config = dict(
    hidden_size=160,
    d_expert=320,
    router_z_loss=0.0001,
    head_dim=64,
    rope_theta=10000.0,
    lr_head=0.00791,
)
Below are experts of layer 6 (counted from 0) of a mixture-of-experts language model. Rows are named router (the router's row for the expert), gate (a neuron's input weights, with its number), up (a neuron's input weights, with its number), down (a neuron's output weights, with its number) and show model dimensions 80-159. Each number is 128 + 24 x the weight over its row's rms, rounded and kept within 0 to 255. Numbers have three digits each.
Before each expert's rows: a language model's description of what the expert responds to; "comes before" lists some tokens at least twice as common just after its tokens as in all text. This comes from a sample of Wikipedia text that the model never trained on. Tokens count by the router's weight.

# expert 11
What it handles: Clause punctuation. Commas, closing parentheses, semicolons and quotes ending a phrase, plus joining words after them like and, which, but.
comes before: " and", " the", " which", " he", " but", " was"
router:117137100143119112102135163126125168139096135129089158096123093114095097153175114153133126151113125108099123095095113107105093116136126136123104122128153135072111133084163076095143144144147142132146152113158114164181144138160124135123151140
gate0:117138085150143107106138093121101114107155088119132143130159147130093140080142120119112146150170143154162120128124138113159068167071108132154105121135101129138146137116137150112151112106148081115118154173159165125133132096150142138107137143
up0:154107117129165101108144056114074128139106095142136176168172112112116133144130110134110176122150155117134123122091109128136111129082108151147117126129118169123127127111136113105124166098115177167119142116131152127118176103119162097125128175
down0:113140156138115087128137140153104115105123135174103109154146142152082102110142087105157174185127118100123128151104113090143171104163107114092147156122143120082141132094121117105123164143153140154112120180115109139099151143106141132118102104
gate1:109131062138163137064108113096163134134135121091129112132141123134117104119142167155213138151166149116113129149115153149125133104120127119132153123139121141119098091071131130111149129112115132139149100119112127133131157126150128171111142139
up1:165155147124141139130119170163122160149130121146086097124134143163100166141142116148112114117148145141138107136141135124150122130102095123143162114109073122132131142099150135135120109157126144165134145118173119136163075148100100113136120109
down1:122135123073137174106118149180160142159106118119074138122123112121083145146102119147106150110165147147137102152159126097119125139110104116145154120122086119141105122104148114108117101164140120137126132105132110131127108187108123093115138113
gate2:099133153135134119129122186099133136144127127129153142112146140081088083153132154097143156119137102154150117116106107120121101142136117166117156103134127103095080119138139116111144131141166142157134129113165114136126083110156090158132116132
up2:118146111143125131149138147107132176170106137117135145151148119151119100123176140126193124149146121108131070098110119120147147095142125164161128137117152062153149107076122126117141126160121134127142144108145103150119105119153166134086091169
down2:159135157143133099074125154124145103093122126143131165122144103126135134111106101129129128139103118127128124124101120131114144143113111126127115146151141102152087132132175110096128130128142147121121111144147143135108068114109110152114118102
gate3:111135112134093188095130110120101135137139165119133108169184114105153128095162087101180150159121112082086146133132181144110114124135127159098108128175115150122141110130164114127109176153112136172143132102144143131136105130144113145087129152
up3:139125146080183152124151050101110108127135092135110091140141116129148183149103123135122116124140143104146137103163121171100125164120138162115090151127065115131118147146151122123140134153123114162174180166093173107117134134121123118116120164
down3:130142193105139137132125125148145111165119064120123169147111118129148154110111158159111071118135125125159148114123117120118126166118167148098123121143136118134101128151134137103141091149184130135090212151102108091101144171123126106167096148
gate4:122155103114155137118121107113125166119157106126148144158151103087130117120132087156134140168113196113115131153160142130148145175144175126109122078143105111113081147120123131115120144123106132114109138114129154127169138124087074146123119125
up4:124147142167070110167137114123079114131088117100096140074080149142155177112141179089145132107100112157099122101120131107131126121120096128113148159111123152095141114134136119149139118111136142122116097079160113125112134092147134116123121153
down4:170149114150139080115103152141107142097103067119121107134100123103136169117129095135174115113152131145156096179146149118109148081136113100201140150125105115107114115117137121148110098100085109129144079123141122154157103106133115117127118144
gate5:139163117088097122112124144069143154127142127089154153108166126157133142182083136170146111149138156129116138116168112108113135143135090143142146118110127074117142122159099111085132120127073166106117095153082177130107127086120151092118124125
up5:146118146106117118106123123161144140108121144116084122122147085138109202139171108140126129125134170129139113112154102141129142143120101118186126155126099125107144121123120114117161096138094181112146129185090110154139139099079122108106170136
down5:133070145125110131139105146140155111094127089180128119146133101132131151112152154111158140140169111141175136096125144108175122159112142114136150112133149121138126104155088089101130099183127149101121151112134120110104153114104125115167130162
gate6:128151128146125106131083153109148177145101131151134136145128096127119115129112113133113161119116119077124120103132162101074160164144176194125124126139097194145139169115141107148099096108141148105122146153141099170154182122174136133116128125
up6:101115118142102144163124138137117147133099096130110138131104085133107088151125130115094144099149116104123150137122165129130110139158126181140066135095125146165124128151106089094125130128184120123097136107136104153121149111147117175132113145
down6:121140170114110129143098138133112105155141106151162107134145119114147131084161135115132135109144099092122118125130117115141083081129107185085096140096115134130114122084160126111157086091121113095071151148147079087138119152152118107180153125
gate7:152154115116112148141143155135144096136118107116129117104132174099138135168167129140157145109130176169135161106151128168129075110146118123125085125157147122106128144163125114077143082106108156145122140164152151098122177089108106133145141144
up7:109102090138143099139143147149130072148128095122113132142080121093151088167154132113137141107169155114127180102145144162142128111132142130133098152130109110116108152163130113130149099143102134163128133144162099115067185114135107126134124119
down7:181095131109117082122156130100129078150167100133151089139102118142153113169146171105161136143149122129109094152122092150139123117109144124114135134089127099138149140134171126135147131112097120139123156151135100156074138100149070111092143173
gate8:084119116101155112166150144120120110109133078112123139117127124137128128088123167155147119109105143131129133118166129091116070116132123092122149120113055141122132123133141167142115107183142173128184151139126104123117142098179151104141119162
up8:122108129113165162146114134113138119125145144122153128164102076125151142090149161091117148102105131142134113110151128149120074119083134124113096162129065118107136165122157137129074144127103124139120142116145114129133106103126135120165135162
down8:134136138124120141129153139114145122129145154153139126094122158175112133097081152158119124109112107147177146108104164148144169130120123132117105131147064080106176110170187118120114133130133108110122116122130122107117125119144111106146130133
gate9:127102092106105099092085154127132149108096145104160145130123132150119160100138109129145088105119104057146143093036101108153128138098194170135150116117132161137137113131131144130108113109093152096131105139146154091100154122145115136117112084
up9:118153144099114152127166126168153105128150075178097100090120098122078140151124100120136140194141155116121098160138206123118115165125078134151173140113121135150151119142077112116121136125126138149120138133109083156162105129117163134129143111
down9:135121106115131098101103138172134139167124124136161100136156103099075095148139115156143109099097133115140118139106146140085149120113135147161106148133132114122222101132120099122133160108120080133093077149124143132117115151160140136115106144
gate10:136109133170130165143145158143136141168120162090146095183151173159109115155120109125124128123094150119125126103130121112135064111124106130176179096147066140126128148121143120090148137115146137087109128118163125136150156110108130144134179127
up10:122076106161151206128082119079161121152126089141130117142140170109122114144108155147123148112093155160131084135150120136190074088137115146130124145126122103144097126137168136119123119124096126109091079128133120106156113152118138113114147133
down10:117121099141101119138106072130129146100090112142118131083101180095130121129092159135144127128178138128166178167161139174149176118135119125111109176135151137134109122151134146122091120139124137108144155143119147156161117100144160092105107107
gate11:119129132138143121116125106118120117099159089145134132183083159170144129103140115132155151119117125176113197089162112142121111117129187158116131114098104136128096051106145114107108131143144120118102122144143086092110165147138134158144157099
up11:129121166113159123106105129109131121151163138126203114147120117172155165091114175118119110133068115139110157114163144126140146112122146152109150134096165111133102092146158127098115112102125151085105108148139123109108141100130106134123143133
down11:150161138174091139122120114139163108134107145115132132129145154132163155122095100160136108146101121185131122106098134072100131121083098117113116146142122098128107156136146181089138162111031132121173146094147129114117164122121177128138130162
gate12:147155083089105129178129130114127151160142139148136116128150118153116161156169084134140159104088121107083128154132123103098137148126088124131131168110139118122105117139078129128086129124106137177128129117160112135133123108107114147127110178
up12:150123105093145153114109131154161102107113079149091067155126089142104162158156120140113139154106102091106085127098115127117120149097160163122074149135097104092107122165097134131153126189145127170122179166138154086136110115141113142120100108
down12:129088115117084167139124087154103105097117117155114112117114133136113128154119170128130088150109104128145141112099151156144093152145174143097155103114093116105160100129126153086143100142142109104097121135103147111090105150123115166129108151
gate13:113120120090099112101099123125145163105124149117162114105075149143158178144137154123108161102139109106164153106176136109141118103123164123140130128140125121143141092140162122108140096167143098141093125151127080118123134125116104121140115132
up13:135147103143144204119135110180120134119099116143107132113084121141108131088126144167178125120125111110146104104148125122156125073076134135139109100095127128159085126150134179126131124150127135119105069111129113099127123115156094148155108136
down13:099152139171146127134122159083141151109094097126115102110143159126131138101175151082141132111111167130146152103112100096117112138146159149173122051108105155133103149105162162142083170061102119142153133100120138154104147098124130116089125087
gate14:135160130145123117135116139122102170155167133143122154129120153095130102150102182125107147108116129114150172129121132117124100165058143126146091092145102115100175125100082134113112140151164123134140117123146080135161144161130119126143141132
up14:115103102109081148150112121126139139177121114096087115139155108147130126112099103089166108157132127175116100142116077159115134076175095113149180146123121117098105129107142134132129147097120136109130129086122165132121101112107125120127127120
down14:080130087110112153147161140138171112100101125090146117132172120106157164130131132133099134168095137118123161128108170157099117088147098129140104078097099152093094108160142189107098146176116128155171116135109102117150107127123099114160116141
gate15:119132115114129126145128142098159130150112175116146129131124117138113135173142100110174104097105143125156102144115121143076155167155110144121147151118164130137120129114144096153120145109167145073210139115110135141138166146121130125156138105
up15:133187117130121128145081131130116129150141089127121097124148154117148146082130153123060145097154108125136148182134120125152181154081154107107132113148109119143112126095133149086126120130125113143098136140149119164117154111117160103099166170
down15:138113125164140078130136122116138104109074155107183145124098126157127133108127127158155113127100148143163100145150119103131122081144146138136137157113151159132212172124142135147088150106127150122125128076095155142166073148088127159127128125
gate16:128159090117118127122147135126107130134144104118159146163144134124104166143120089134106138100169119111152088082108098152139127122111091115191117110112101120131161135135157140123098143148121075096132098165137119132162114135170109104153130133
up16:161095140096108126134131125143121131111112164146088152101102110142163081169150165111149138146094119130120158152148142121115094127131152109085157143167147141146103141127140089147148114114127193148155130091091098106128143135130148127127121121
down16:164143126135132127109130088108114106114101168139155100084124110153135155127104135096113150188098153114133148154129140134094138160115134096160145109151145129145151147138122114113134123092126142117095128095113114115096099131129121129091090130
gate17:074123144122169121155141122074137137115144166146144174120140119105137158143143160123124137111166116112119175140121096160128133153107094109140130147140114143107151135106166109157149145140152120117124178174175100132114114162104112150125105103
up17:074134080116134100138095161099130134154130142146146197101112125129152114159149145159116128117201108120140148109124101115137141127092147113112116127123122142115137101160127111141145123170134115100158123102133128124130192151106130128091147117
down17:130123125118129108134096177134161113090074146141166132131119172163142107119095103122099158144157140145114146101159139118135119115140111134173133130157147143135163162126153111090134163162119141117131121123097126152186150147149166118107159145
gate18:109149119127157135116151134130085167110136148120151101109137111091168123100154171107081115124132070128117148106172112151107118097105100111109142132104129113084145121127146090131124131097125159137131108099163122139143166176145107125120131138
up18:136163139095132166148153130102115158115129116120121116133111093128134121075113107110172139136127145090109108125141105157106174070146128112150126167123136151162136097060143161129136116119143167121131128111087139149099099126139108118154118166
down18:147120090125135099158137145137116133099118135077135104111126110143125111108124133110112139119099151123149127150112149103161106074157099125129131094119112108137073145119121142146120135159125097119121137118167086110095137106101137146155141159
gate19:159102131152111153131129154085143107160125116123122082125103120135109155140065132174118133137146144140131106158139126140142110161109141145161136158159114131144107041116167131131116094132111143154077113107102072117138127154126110173129104148
up19:166142109112076120128134152133128144106130105138125127163148122103127159137142156148120099118105108152117166077108134125152127174129124107065130107149134138132153140169168173106098145131139115142126136159137160172104096109131131139103151091
down19:150117138156095134120118154138139130141147124112098094102119133123092173136109126140092136132150146139108092109131145141138106173179116139132135181120154129104082095107151160143108123110161104131129138136146072109128124162133148126152122153
gate20:130150083120146096111138164156166113128121120112133087088120149101124110160106141104140117107135122101126113146130105134134182143145112145127077161127171110147146148141149093149156081182108115167114137090153088108183096108171103130142129096
up20:137115140137126173130114100132102125093138148143156165179128128129110120150153126133142138132120131159138130140098152156098119139125133146119132118143121142120102137168084124136090131104119141079150109135152157168100174168119153133132152118
down20:144108135106179166165111176123100048101118145137142128084125135134106132158141116140129117142138105120083138099123093130091079122095145155144122130122138133089125131154114076092152133157153108145107155128128113127143129130110154154151083133
gate21:129103132119167136112103092146070107122152159167144120119167149134095122141179120156091086090160110165108117144116129158094141132135143116129115153165126075151131148194116114122145141098112117088162131110146105147157126163137126146145121107
up21:121114098121131171147109144170104135135135141141106098150123105125133130100129135140117136146117124164155126159088157123147157108129150125093139190101125152098107113139161117126100157136116102131101152154107126109096115130131147105120132088
down21:111112121154134160160116128123067113102138165154111127146142101134111123100163109145104145089139089161133103151087133127139127081105194174100145162138134143135115097137130112118111099139120137153119124157109135160139133120113142132155088118
gate22:117131138131156110133122145125105132117128138110132118101139136129159112128135157140162127140121137081187123169105096140131102132165171146161157154126151155160107125095094113179162130117094078110134114135103148140152148107167102070139137120
up22:146120143117144162161143172143135140146156132127107129148126107153112151109113154124129102123120116137102168121110162106154133142087103153089104100143099137113165122112154167127115140111168144110114155118114104113187130145105122161125155140
down22:150083151156111096143161091124149140154131122128127134111104153118163134147131108164144110162122138100068107128072157136098128130100111158119114109118123158128148113120115138102153155124167148116134138123113098119112149163093114077103083116
gate23:149148093116153158143138133103131151122113162117117100094131175148133166152158113141140119129155093149114130121120116087100137142145125102142105089115167146140102122132143124111149144144133086115153114108113152133145162109133128123149093144
up23:131084126137108111170123131167121135157141157129117108130131149118140148141135095127098144132119079172177171116153159089147111155110118137158105131088103156117112119134103120143147102095137166129141094129160143123093133098118116158104139136
down23:056131147099135145150127131112083148123134095157153141075092109156122117128121144123148122158161134141106083167154131173109147127133146094111142134133148126158121106157108094127130147116128097066167092126141106106155113150081116094135107163
gate24:128160098118176123158079092145135151110181096086127159130106144136119120118121115122149095128107153111110145104107119107125099194130179115151152125133145158120126112113073147113160151162152154145157109154135123124135098122126126137171101138
up24:118118116076155133143101125179136108109123087107136120156109155121169134148142109133122120130190066132116103135126094143126136133181153107132143125155154144109119099143168136135114062097119108120123112135065096089135147086154104070136117111
down24:156128150137103132108116140152106124129147115121153107117112177114162135105116123157147154125142148104124138095117137107115134155095121128135122166175194123117118177112147049100125128124182098141118193153122148114128148110089127124107132167
gate25:148143126139130121170127133124092131149135112106114079102114152089077112104132131153167113148144135155137130142110101116131152121115119128135118122130121134108121150107149104131132155117166094160155126154138154107106176145116116118109099124
up25:128082096160105139140114091157136114128131170103135111097101115169113165129131141121105111119161112116102090114165134098118110137081161128109138151116149113190113073130153100152136048159138116129171105145137097077117121170127106126097103128
down25:108123111097125177159118142157138115103134139149136138137154125147168110167143137092090122122120145096109166121101165183130146152105148102103184163127128112118145126149130119173098093135098161110103136114123123141157103130161109128151123107